config.yaml
num_hidden_layers: 14
n_experts: 80
d_expert: 96
d_shared_expert: 128
moe_layers: [1, 2, 3, 4, 5, 6, 7, 8, 9, 10, 11, 12, 13]
routed_scale: 1.0
balance_bias: false
n_groups: 8
init_std_router: 0.00677
lr_router: 0.00078
vocab_size: 12153
norm_eps: 1e-06
tie_word_embeddings: "early"
learning_rate: 0.0049
max_seq_len: 512
Below are experts of layer 2 (counted from 0) of a mixture-of-experts language model. Rows are named up (a neuron's input weights, with its number) and show model dimensions 0-255. Each number is 500 + 40 x the weight over its row's rms, rounded and kept within 0 to 999. Numbers have three digits each.
Before each expert's rows: a language model's description of what the expert responds to. This comes from a sample of Wikipedia text that the model never trained on.

# expert 22
Determiners opening phrases. Determiners and sentence openers such as the, The, this, his, their, first, After, especially after In or at sentence start.
up0:532483560534524517492493516522453503532476428504453383483534566560540437497538578446395509513470581447509464538541544490475539464473488492454546551540494462509502481502477503509409455421548525566544535507473468505485527477532478482478507472570579561514452513516526517560509486500502554427540442527494426412515509490423414434443512481501516510512520519543544581454514496499466479525490401510527509480488450453482547541402576564539532464517490503542499501515508524495500396504532519509493495522556571531478495492390562486461540581567479499496501486495463501508472483583501520509462507503510519540519536486500559530468530556511464505488432496483454556613484522494514515485560474432547512531494466510486520513546530535503500471502505507477448420514555502511520515480469546

# expert 21
Mid-word name pieces. Middle and ending pieces of personal names, place names and taxonomic names, such as idae, ić, ensis, burg, Jos-eph.
up0:527530482474540524456523525592516484492506489478538522484495483490498565461435479491555470469504513504480576552454482534466473533515554440421502533504544463454451494508501506553480544567533448531505504542473491487458462536425523446461508453573496420502532522599460483519504530494520472529529411448521484544539537485508493448510499449460472499511509523468515491475483429559435526519428490570497490542471448526554543517577517534458550506505538474524560527457470484476489538425563433529581506436479480540502487488552557541549531567470464525558497543495557507444466431573451421505557517433426518443557482536464489523509511439533439509556491520506456428475561420495524553520510564563474470566472572480464567435550487523485494515483573450540517488485455485529496510502547483

# expert 60
Verb-following prepositions. Prepositions to, by, on after verbs or participles (preceded by, intentions to), pronouns his, her, adverbs later, eventually, table pipes.
up0:563583509593519566442481528552593491528530559559494532539452563491513500511541462547477479511546451560449511484526506477482493394435503428436529531557512503492434516523461541463452507560463480566469516548470513503467517496474494492587508569479514482490505537512465437483504544510508488517510512509550487455550455498451519569483428527519447550552472540480482513511447463459484460418502544439494455495575552473459465571464538464554450532507450471460436538497558575489462539550564522478504454482509473476516538477449516518508490510580520460520470479491504557449524501550565455510466439481510484492572445478563484524523539555490488455524565507513573472493518457571483471537453532551495548526448526402537552495505468453496418507482465496440491544507457545520507512434532503

# expert 40
Table codes and abbreviations. Short capitalized codes in sports and results tables, such as country codes (ESP, GBR), positions (MF, DF), ESPN, pm.
up0:517491433481523587529476451544490517547470489480545451463457514461512492418552456555467471492502466526436461472512538550549481481486483495471535438578501511460475498497537466435539540461496469564494467475467504422554458488516567472517465551530481528503555466467449441508514462514520514496524527544549474536431490496536496550501542582487530425551543560447465517538543516473579550461483497540475499486507474464508514528494553564421532560527518538517480502528472465490421568491503495483540467434531506406485524497451556544540490528452467452478488450469472532503453587463558486420529519565493528614429472504498502507499589527475512503516562518524497451535525437571458525435505499586537500535509443500443564473568527497422506428449493509556506557510469500450455499508513459

# expert 8
Word-final suffix pieces. Final pieces completing names and words, such as -ers, -ies, -ians, -ington, -ucks; also "States" after "United".
up0:510447528483518492481496549530456542536497483441528516482511474540404421512503490454467504427524506473475509527526495557565459480449449468511451459536403500520555536439510452438562501533480469483419464552410481475467531574501542485542402451476514520495529512511485545456537526468415488543478506500477518503468526490466523562536493485415583545480519562483466537530422456453447474495548511394581480519533490533420450499533473506499524526475474524504469516429463452519438460442552490501449501483545420474516495484479499505444501545577533536495504509469483498570472473536536413521492469568450499479465449482504450478555526514502417472568484535531494431529537483497539510490486473486443473495528523517473481434447515507464461382443542549553478477525495482479524476568479483

# expert 2
Articles before noun phrases. Mostly "the" after prepositions or commas, opening a noun phrase; also degree signs in coordinates and the word "transfer".
up0:531491442572476493498553513476474475561523501491436514486466526460565514574480505571466546467491578439518526493487479480494541564516528512458528545581475505470440522486533498461477462456484521525491492480553559525502425457581465508448518572536548514544540407516592523458571493483475553503448574545475537512499410510547536516481518505480452527561489557513468550505544486478447468539433524557431382543547546504470527488516531504459481515503521535491464530501569469406575427464498531522487539549556575474494544541519475456511542511517555457527496481577554463544557470536499490542443446463538480467503554487535557458503533509549511514485479508516530518441528451460486445494494466488485594538535550556499466549497497506547536489535543477505453464549516492476471461416517446

# expert 38
Word-start fragments after articles. Short first pieces after "the" or "a" that continue into longer words, such as trans, circ, ang, st; also ′ and ^{.
up1:501409541479457497552486544488560504488467445432561521557513498550484560448491469525547502538531500555424443491558449459446417528541542546458495483439454525423462532434564457429510521532510527528491486582425546448477479522588526429523494507448484504571516503420536460525482524500563448513434526508482572433469492500486583457467564571498437487552482470482500527483464456518486542570473522417507501538504507455558498515526490518470457552557498461455483472498487548511467476477565562564509529431461533466448498481455557526513465484501495483498538512543530481488458506536524529492478483522478523530561483506574508534518515537454489522514495508559490426559494523530504491473422571498517511457525483445473505441498520411569494519511517543446484432533532585480436480461486515

# expert 19
Articles, units, coordinate marks. Prime marks and percent signs inside coordinate and vote-share figures, plus articles a, an, the and unit words like km, million.
up1:492469528577597486503542499476522468546521537537509454521476475525483561530550486465565529552512473419467423561534496552535493502509493446521442476425532526550503539460481556519492512556492429476435528446465487476495469514522478507524465505544505478562479559517508468553546521413438430499494523499479518519543484514547481453514490485500457498532534504444537446502501487471467482520504427468463519502494500515489571470511484504497576451542519513391586579505459512496564504508446538580521438535478540474468463527564515587510501511501473527476550489541517489561559495622516482465500451563503496548498509439520557441402448561573515494522492470480547498543528415461518490494525466543409496547477463484490515519510498560520547534562471493433515503454519546611474469499441495

# expert 41
Mid-word name fragments. Word pieces right after a capital initial inside names and words, such as off in Hoffman, ancing in Dancing.
up1:517527538507501532547484500515476495461474495554566464509511554454563458520505516497568494505503503494451466459496442471519483426463451534460475535443471550463418471555520498463517504503492512425498446534432497502460518502458500452517498533516489470505493489545555521480538532508438470565451463479502511501481475423482528504439491552503571537441462525537495443514438517499466498454575512522534595493553404458591490476528447599505488432504513488506500436455526455516476529471473548507558526484536522472525477465497487500489468451483573472501506524480434551521591483490542422441516480465471471559436480452523497532542568532459598426519421499522489495560597585533569537503505458467546522505420537491426502532493517489536500520502601524477515510518487471491513508459577402

# expert 10
Table cell separators. Pipe separators ending a cell or row in Wikipedia tables, mostly after numbers, plus semicolons and line-final punctuation, e.g. 29 |.
up0:463478463485511508507510419457470521451504492536477489558442563528541482583421541469517542454542462501466510495485522429515494509477548465534519512372531488600515513490478463498512508486442517489495555490497459521557538513490469534528490485532450442493478463494500479543482482424538493440461471506545501503452467456466568499461500461452512511499403466478498494623500479472482513515587514440441504557499489514514530506539408503481477454450451516514492515506471494503500535602505503523495526545518431517465527536469502606571521470570446470415486507505462468470504510494492473452530521533463478549465523480496443505543451481488578525455536502430476488470511484454460587523505504560490632476429492526485457542478481508462468535539466562510532590532516470578487401508515550

# expert 34
Month names in dates. Month names in dates, usually after In, until, since, or a day number, e.g. January 1878, 27 August.
up0:470511485469460500529502484462528448445454451479432505486571465512568485400522559516569499454510524501513506484551470425503500521498547501591550565506541542513522548466528505471510431472534449514465536486410494511426532489559546509522423449455451499450503499502412446421553477557480426511543516502498501466497489491487446504519572495494514537426481486467528516500533487497444525538421492574478536542479523496451477463456470466507549453521426471459529482490537464466509471402551529542506506501537495566473528472511582521501521528500450485447565543492504521582482507480517546575496504482501452485573449465500551559549508452496524474515526538538466515515478509496468497495502549569541474510409506571542524470447511501511412482464491431481429432617488442519548542514530481

# expert 15
Proper name words. Capitalized month names, given names, titles and place words in dates and names, such as May, August, Pope, States, John.
up1:501539457499488520517488582574560493492487595539549529461522485513429488423546461581537513485566472493507529545513525574494492500459518559491495535466533523431455530433538561456561464534506413428478446498545477477508561484499520513488544460403427488426491554495500540465543497464497419515475520478444477487527491492507454502536530471512487447487527502479603417506460533520455449458492563467480507528505551477590517441562441508523453516502463505520512515522480501481532484498499589507555470529431514483527519543572475471478507424512516522439470462540455466564462526426528401526532424557506537541525511496557467509452502516468504514512585460545570465539534513486540435487512472545525476512516424459474547462478502490548462502500519463512493506548533518517510518599535539